Experts of a small language model: vocabulary 50257, 448 clamped SwiGLU neurons an expert.
Below are experts of layer 4 (counted from 0) of a mixture-of-experts language model. Rows are named router (the router's row for the expert) and show model dimensions 256-319. Each number is 128 + 32 x the weight over its row's rms, rounded and kept within 0 to 255. Numbers have three digits each.
After each expert's rows: "gets" lists some tokens that make up at least twice as much of what it gets as of all text. This comes from a sample of Wikipedia text that the model never trained on. Tokens count by the router's weight.

# expert 6
router:150141167148164121108212110157152140210167132078160072178119102115116146133111132149127169139110175104153121166123099118153172196133103074157177172094159141125095168103141132171159112114119047
gets: "1", "8", "9", "7", "6", "4"

# expert 10
router:132117140118115136102166191174137108151125127132141134153156109162098119157152132187115111119126140154134083153177119170133170188130075095123123141128158178149145157047112095157174147108131056
gets: " to", "-", "6", ")", " with", "5"

# expert 3
router:104114169111159162098183147149180146181118057122113123119144088148125101133161122111171117094127101144143051139119120105155131155150094130195159111105154162129108118045096131107191096143117126
gets: " was", " is", " |", " (", " a", " be"

# expert 11
router:135145142157076112136158141086138222096147158121116150101079081067129126128114144129107184158084174131126119079108121125159134182140145147137160156156175136081176150000115125152102176137185139
gets: "2", "0", "/", " with", "==", "\""

# expert 0
router:130159102154139103128154130151084180180160063151088205110086135168126139131158116172112147120124196103139159144102089175160152147129123118171113120135120115127155111105110107149187107108152035
gets: "9", " In", " K", "-", " F", " W"

# expert 5
router:154163163151145086118154174129144158178173121096147096134156095142110142150168113134161133103095133139148028121160061146178118158103068081170148151104144141141128148051121059127199160111146098
gets: ",", " ", "0", "1", "5", "2"

# expert 1
router:132168150143139103136176136140149187182122148081157142128148096143100130120146119127161130118151175128143104114148055138118135209139114065170116130148166162159160164107141128156134146083160069
gets: " ", "0", " that", " to", " S", " J"

# expert 14
router:130180128071098112144145107167162087166134102133158121167081118143103145153117133137158177106072083156160111161168031153124139099105137091231176106067099099187141132106159133134140132148083079
gets: " for", ":", " and", " first", " in", "%"

# expert 15
router:156153179087107101084178168139124165191153125074132161148092083142159102123179113160130143100149149131160081104189090171126126187121109059184171154146144102120162163100148062159201157120171095
gets: "–", "-", " (", "'", " not", "R"

# expert 13
router:108195136133106148100193194168125162136124108099090126171139141131126115113139125120114117122144109126126134145094032104124114174163156125219086128088127135130139162039153134143194132132097095
gets: "s", " of", "al", "el", "an", " would"

# expert 9
router:149146180160127139116149145124159155181081063162170171118161108129126127135126097194109125088125161160128067132124061164150164150121075097151147174092164188134120095109121099158200127126109103
gets: "\n", ".", "|", ")", ",", ";"